python train.py --d_expert=32 --activation="swiglu" --routed_scale=4.62 --n_kv_head=7 --head_dim=32 --norm_eps=1e-05 --rope_base=2580.0 --attn_scale=0.177 --lr=0.000749
Below are experts of layer 7 (counted from 0) of a mixture-of-experts language model. Rows are named router (the router's row for the expert), gate (a neuron's input weights, with its number), up (a neuron's input weights, with its number) and show model dimensions 336-447. Each number is 500 + 25 x the weight over its row's rms, rounded and kept within 0 to 999. Numbers have three digits each.
Before each expert's rows: "mostly gets" lists some tokens that are sent to it at least half of the time. This comes from a sample of Wikipedia text that the model never trained on.

# expert 72
mostly gets: " =", " Animalia", " ===", " Density:", " to", " Occupations:"
router:481520477528498515514498498507529522472496512535550501501537464544512501513476474503509481493513493519494558493505521548520536496452515524503513468529511533516493489524520513510485475539487487481520497526518491519501529464472507533502520541505499522494489488495487489516454533534480489531468488468471512495531490518478483537493491494481
gate0:515501544493518514516478478473522491463502475535450521466525510470477470494533468510513486458494540476498480472477518489497467483497479510529461492506531478477499486435506508494542474495513497512504494526511476515538467496566524520495525518496526479521479498522469511480523488502512510488524448500522499493498486502503543530465486410565
up0:491522477495514505455496477496505462499507493474479451486531558545488501505487522515527444463537522536520469508477504475492478478529529499510502519517478460523494521503473526492505459508474512473530474518494517508484470487504524494524534496525568527485486524525458531522506501490492494486491487529465510520509504476521562517515470485510
gate1:513521469475488504489540480491447490486505478541443479509479530464475488482540496476496543494500452510492470525536482483503502525454488480507478520483535504510510483487539495479547495486501512480519507526510511483525518500500546463485497538434498486519511503539485497516497517506470480479533485504509507510486515524495486533496514497498
up1:507505449505550461502475516501521533521511546498516480493510463454492500532485472505469514513478512471580466498486502467513519475517480459489482526481485514472491425480502507537481523513524487569494471515536498494524493540520462468503529456509516484532489537484506512507531509478515482518475513483502528536507515445487530491521497473524
gate2:463463538506466483507512510508505523491499537472466471488486459538481512498551491539477473522516495542495497540502477502505515466517523493489534526484507512538512514517485490461471492458475512437493472494487487546540511511543468539510511473495528529512480498525481500479503487485466494502537492462469515458517498504524527467501486467476
up2:509509442504537474516480511441489463531489537501500452496498463502496491502518474462509547493553468472531483484497502504466489512509494513491519521460498540520505505453529502462503525500556502515472493512512507502499488503451527464452519509532494464501538531509535507530521591485478491479520507500477506511462495487473500524526498557507
gate3:512501495514473540498537528505507499497509472515456504471525469488493497481527527509476486491504493461498519502531525521486527501476524502511488528505516528453470408456496493526492519480534463473533523510485481484483508531513450470483522512454506453503463498481478471500475510530488514515511493484483532489549538456494465496476495517510
up3:493482521509540498533497523513474462529473468524509486533528535444480464489490476496516512509496457498507451497502486509484520512513517518482507506515528473529507552511514497473543521510484510494481469462477537472476484526459479516488481476485461529516567507523508495489494536470498529451526496479456500498500499540546508523516497515527
gate4:459525509492523485505495460515498522546495555469504451488469482465531516531536505508493504501504515499514505492501505480463526488531493526446511512476473505448527527426529540520478532474532472509473475516519481507527434562502470488504506487490502500521504550503511529476522540490446545496451456503512482504485499504507543476493503512526
up4:475487507486473498457554497485466505478493489444517538502476545537524533505547517491495482516537481531462556511502459483509492551465518530509485495498505468482508541471533444486492528508532506476501503502513492524569485487522541494491513506506458528501492506504497502504453510556491530511516490559497459476492497539496490501474454501455
gate5:503526454466549493503486486485482528551484542502520479506505435436482491520504465489416546502466505502532519516475499478493511477522480481512515472451492489472517466500481515534520511482508508533467514537478503499531522538534512519510521496470503444557470513521482480509522504474528494543450500519491496506510526447508494491519484499543
up5:517533487468535475495509486508507489483502528529500509506512484500498491522510493479466505483510531463531512446539511529520516504482510476502539444501499538475490442504536470557492497501545473519486505546477517440537497538495519499508484540480441516526489505519507489520437519516560504507462484477453478472505547522482492495540477492487
gate6:512462525522517502500523488512512520517513529472509496491502515491505492519534474521495486507520479477474480512478513499490479498499517517504518521491489494538489450526471471525490513478494495537507494487507485566533506457572480477497540420516540477516508469499481491496512480456525497550524468492538546514507513493471526530525476495503
up6:481534516481539489503503482517489471546528503498480470527457461465457481503521518507507501502477519482516519498479500486466530516506453492483470509466466505478497506475519542441491536477543508477519471466502517478465480543465499484527496512508521487510550520506530480530555572510481519483481500487459467546506500487562469504500518539514
gate7:502513518487507516510477486482510438546511465500508445504523488486500520497502482488493492494513464495506487505480463497505484488516528495471548526498501499493482495479528460484517548495531515457505514503539475510494492479464496513483516524476531499502579512487475488519510538485479520470533541476461501529473491528490543525526500485494
up7:494516518502519520502488449517473532518457509483497483472499531501514570525529466452490499509465466513497545485481469490511501502483491538461504456487482545507483532468458444513516562496519488519490516551523487511507469452443502551479484534501486507491498517483472513505492523505480550487505476539460498520495490544490529532543494518509
gate8:505530502532526492512448508470522503507470527513501487499519456512509523456485470503494515482444502518513538506472534461499526477513510499566514539510504509476485475509487471485476454493485486473508479510494491483567536498547496509462485460479464521517465476499505505521457476507511444517487506479510476487538508543503468512564537475458
up8:517495511503479535521466499463564475479488449502518528459525460552507492464488493529471512467483529556495527508475501487512491464501500526558519537527496467519513495502497469476507432515463483471519470525481484469573528479539506535481487499484485513526497451474493460509490456481509488503504523466491486471482513501500495495508529479491

# expert 26
mostly gets: "ater", "ür", "iber", "olk", "iet", "ber"
router:526494445476506501523495482482478502512511517490515493496558505516486479501500482484519467498491517484487515507497505510494519495496500507492530515512484498443484488483538512516474492433513465536466480516517499495521480531506504511510510487487531469521520485481469487489521517521480532480524457503499480526475431485505485533489463527477
gate0:545486521450466525500519452527537504527519452536467514508536534531500466583518514490496493569497478464480466500558518506530551492473497491476486521549485440495509469483523512515492517496470502531516460490510487482527509479480494553500466476516523497489527483511530443463482510464500501503522540522523522471519506500517532490491498436506
up0:510539506503451542491491508516489482484545514502499477532465511524526468530491494513449486501496495514509469493539496532541500499454531539534515516512487490486552501456457496517464490490504519507497507528529525467514502475505502549456509512504500525489519474503518463501509529527487486504460526514529510508571514472530459492505517490511
gate1:540515479502514535483501482467494490469482536432542540528519522545531493521460526523532502469470524502470514530537507439476513547522488494512535462509477567522482509555518498547500522505466533525502468479519526535516528509502510476486520494519540507517502477495481497529460483498523518487488527481524481529490524510541497485509478491527
up1:535502473500512524513500507528512485507517497517478467481492492482489537522533556509539484432528494498499491484489481522459517497452517494543507521454511484480489470511519525514468486521566470451488466508492494491514456493518491505499554530530512471516563489476512528488522505513468505493523471520490508526449520524451480546450510486473
gate2:494490498496489487492463464475537499483467548516489488519517475507490525518528524501529470501506520499542513497487488466499499521519488506561502508517497497475510458477492535483489498476529461447471505556484491527528508488574487513501516520496534467521507494504490513478498516491472478480487473511510481506465503473479496512488497543485
up2:499562502538524540449452517475473489538535496492521476502492532518521486529527461550490555532496467531508487520509505534502543504481498506486530444468520480503496513502452489500505546481488507516520486501534484490530511489505526469481529450495465510450494488505538480510506494492540571500462505493548502464508492493504517458531538505498
gate3:528513538551473487476492477498464503557515524512469521485498475501489499514509484511475518485556498482513500452583535461510522546519512464451520489530476551500506492508511500511522492485498472534462509530516484479529496500478494480516497497485530538482475532526525482440512506520492487522474507533507486538505476501499518466493487529481
up3:450488452455532476553522513524500501470481477525510513491476502484490495467520476496513518507475495483436503471448494552487484474430509513546491544484532493523540487526504473466505505533458463485518472490491552523460512477506541503469511509503519512468526499469517485548514462473530512507529473500522520480472488505489512540483490520511
gate4:470486507518529454460485494507479519489469467498501495505505480524515536490487513535531522481499482531483490516489522465522465491420505489476490510540478492528507475534477498523491507509519479470529494571530493480529490483507492530486463500495493496520499482526505504521474475521522526493509476554529475466464492505475521469488523502517
up4:471504526526529489456527503463491513497461473494491499524535522508474490513487505515485466546554481488469489502542470506529520471442532485536554453534488445516493535472474519477505528475481448523520515536557503505512506502436475515490472514521480510514524517485491474485484508547432477500496511492542528478494490477529479522483484516542
gate5:454489485505497513499463488532543493540481552526485498525543517510456510502507545489513463511505499527504522533535501483509512547462506562530474499489501491522529514492425491486492499443506480488492503496503547473523465504486455500458535524506526479447476488479526523554511510527516498494507501535507539494506489499505511473486515533498
up5:468527523510435504485462486493537493514534522476514493499500492530472480518466492481511524509517507438523503465510478495499505461491482548433489466481514525494503505524526546539526521492485475517477509503500497515459475522528508475483535502465525509472474494552515502505550520481502519518474497543515568546510519458496458536489497506482
gate6:505520505519536503511518489544552507488509477547509519464520479503500474522490453543484502521473508490549479520495519528501522522470531465521488472486529482516490505503477528499469566462530489498525506512564509462489530473500461528478519498509534481495508531489504501535511499529468469491481519449512555480500478463493478501481487506520
up6:508498484506489474559490559509528485462449502463543477441493481518499483482483479506506535512484485486491535459452504497455510477486484539502496490467491461488481505496505495468503536491517460533487518527494545510510501543528500509538512510487483503525455531493481489514500537502515502517479476478435517476484459523509476543485499494476
gate7:446543481530485501479518475545492494449496452512516519527493509519465445477477527528478519507480501521534515505471453514524498506531524463465514492506500493468489523475500507549534525495482464492497518494513495497526508434464489528502498505453504506490498544458505503496518488442497464483509523505544457513494474469460491472495505485499
up7:549473473494477524550502497485517534478487575525486512494487487517505571500522498463516480443530514503480478506520541531484496525497497490528481537486520496521503531501495507451503492540492491564520550480505495537463501518512479523488517528490518503529519500484495491452478509495532500510481509521452531507521510540505468538498499518508
gate8:509460498529515504502445519497500527497484506506524486508478485525574540517537477544497485470531511530451518488499560494486477489501501488473500487491524541495479467482436513471458464502497496498510522544516499503516466498504454505478483489476475497522488494463482532449458495541499528481487493481513489508488561499534527506467484479507
up8:451493492492472494501511503497457481498503544521512458489476514513563472451485474515481457497521519484506504485467515522523478510479512518486479552487507469464479500522516497467477487529490517538498473487521507506487490489502496531506501490470495498522505479453453503562468477486508511489541472487532482478522492487516539446500495441504

# expert 78
mostly gets: " JPL", "|---|---|---|---|---|---|", " Genre:", " Species:", " Education:", " Elevation:"
router:514481501485525499474517489486501498528483477524484478475544490443511508515517483421499498516527465494465538529439534476479527503516533497511514533527513505509464479433489514541500524509517490547483464471531472504495491490504535527499501471531556533482468487524494539515523513506500458560510512518462539508494464454540513518482483466561
gate0:497479510467524505496499477473465485504481505506565499518548482540512508488507507476480524504494455513457519496517453537463476527505507556469466558529464518548502485444514501462485449523527485487500559483527512501486499489447479523484540477503542500499506446519515503488480496547508534469551492514441489536480520493489489546505483521476
up0:511520431452570485500468486505458484518470519570517501498482517518478525540483487459507519470466485470512485496530490496453470501534493488516485545495478523538503479468524513507505443530525460484478567466481479490513532544459535497467504497495535460510488520511530501465535502482457501500498515505496485518501519450492458508515503491492
gate1:496525528529447490557495549499519496526523504511486490502514469488494518497540493465507503532481500482445525502482470499512513513506509497536465495453482495464453512483517519479506541463542510490486472452486561494500552504471471533534515517491496511491492481500473474516518541487482494510516520518503493490508480525503453516496508497481
up1:515505491495507489458499477523497510496491495521520460429517472483474475522485516534509479450533505502570497533507519514494492518485489524515509476490499522460542483502517511528556510479465474479510524505497473558519482478494527496461457507503511536491506519522504503498520496528540490493460498456504501519519479455514547469497507484535
gate2:479528446523488509527490535492514487517559557476440520513548468527501462541510453481467509513451488505514500540509498471491543504501493495436514519427475478510469499516506517533474495515519488459497492459537462516494491476540508492484581444547489500522473494526458494488535493489490487517492553517465490553490490484466495496504490493507
up2:455505532495517531506533518517497517501445490527498517515443531483501492472465578467476553505489465453509507464504530500488483444465525517495505493556485470551486497527503524469499486514478530472492536445471541462495509445499451498506487511447503496487484509481511488506467505471522504514539538492472535507485506488526519557469516509512
gate3:496530438495524503525510493490535476491510541448481527508440498513432504516481488475487495519488500527552472505477521440541494483560510465477466440449521502506489490501479486511480474513505506524501488501503489433506505497528475479526457470501439505540514511527499470512507510468475484527462486492461464489562491503519495473534485495506
up3:511480537507481498426521475484536485450481515457505519514479483542529511466526479504495508530519506531474514507491487511516562526462497543507542520551500494492488509499509491516493528485493492513507495506492484480485464495475457479430475492530514536481494529517458516512512485555494536530519481494528522454517507507482501525491458498521
gate4:564514544466504463503468505525505520536510520472479481486527462503479521505496471552482550441518484492509519517501488479451505517507483461534501506483475531476459481468529495527493543475491457499504522474505481492527523571525482522518488466501483514501511501540493490435504506509518511494489500515454483528548504496532482476491442492525
up4:499478511421559513522499528536509540494497502507484541488515507526532525519471532475513532531441501484519519470490518509532495476514517480530532496496503507514491508517504470528539507510428475524509494504536466519518495477517478549548508468484504517517471497461498468480505496492485498507543512574460487500494508498492454504481503455476
gate5:541508524503449503498491443477491486494500493465538505491577501486525489500532535493490498514534507500438517482464495534507519531481506479453498530521519467499498499470504481505523499516514515519449479519547542529461504515462524515494524545523523489482500520526484519500492465494488506517504480518510520495464501497494500522485523515511
up5:503498463467513542464512496489507515451501543453528540542497485507472504529484443510511509510497512509503475523476492496522506530504529517461525488508526554494514479499476494549480478541458490514502485539513490440521496565500482475485506476513476525510457508499488538486483469483499494508466491515531515460511506532469511476477475494507
gate6:502515497474489538507510489484473493497485456505509500483522505458520467481493550499494492509491515508516473500501472529505519477472495491522517544447543485513516546561500525474497505502473501465509477474502509510476531471511503479481504560519510525458493491493500475518482587482475465498556526481497543532500485461510516484512531521502
up6:513519458515502510496477484505481453511504543495493460472527485495488478508498463520545516495493555508538508508501496507510511500495470466525528541471515520511499458497494492514475528483482482524491463510569482497527489512501563502464506499547529494487470493503455553469527492480496495494513474515513490505493466506495522496493529459475
gate7:515484488516483431482489507484521514487512562491484453515524447492452514477519470526462489481465511550507459498493519514525535493548528471487518459455525510535472460469483495519483516530493479497514489498505465488489516538510494486534500479526496493476489476501507493520510457509507477482464476510532539511518480515503517490480454506524
up7:499530498465478508534527467477494494528498481499551528507513490488523457521473503460480528534507506456526525491508492492535500479506525536497513544539495468524500527540473502471497497487532535499488507497514539517490509465508535505460516536474513522483505503504514465524499532507497506492476534490504471480477522514499474486530503513498
gate8:508516507487467521503515499497517499456507479505482530471504521504526497492498538519493510528497462515470517470502495499553491480482517501495467529510542454513496520479518514483534495508500508492514508487506536499504483462481484489488524522512484541494503548466512513562474517558486523473506526517474492489502521524544467516503505500468
up8:548507488538451510457515503525540473464560517550493480550493500482495510471515493546506480501473489529483519485540525464515420509479468517525468501516486497470527532443530482531573532481515512488534508480501497493530539552510514503474497525524489512499499529492479504475488487509499495512527478505550488491522503538543511489521520517471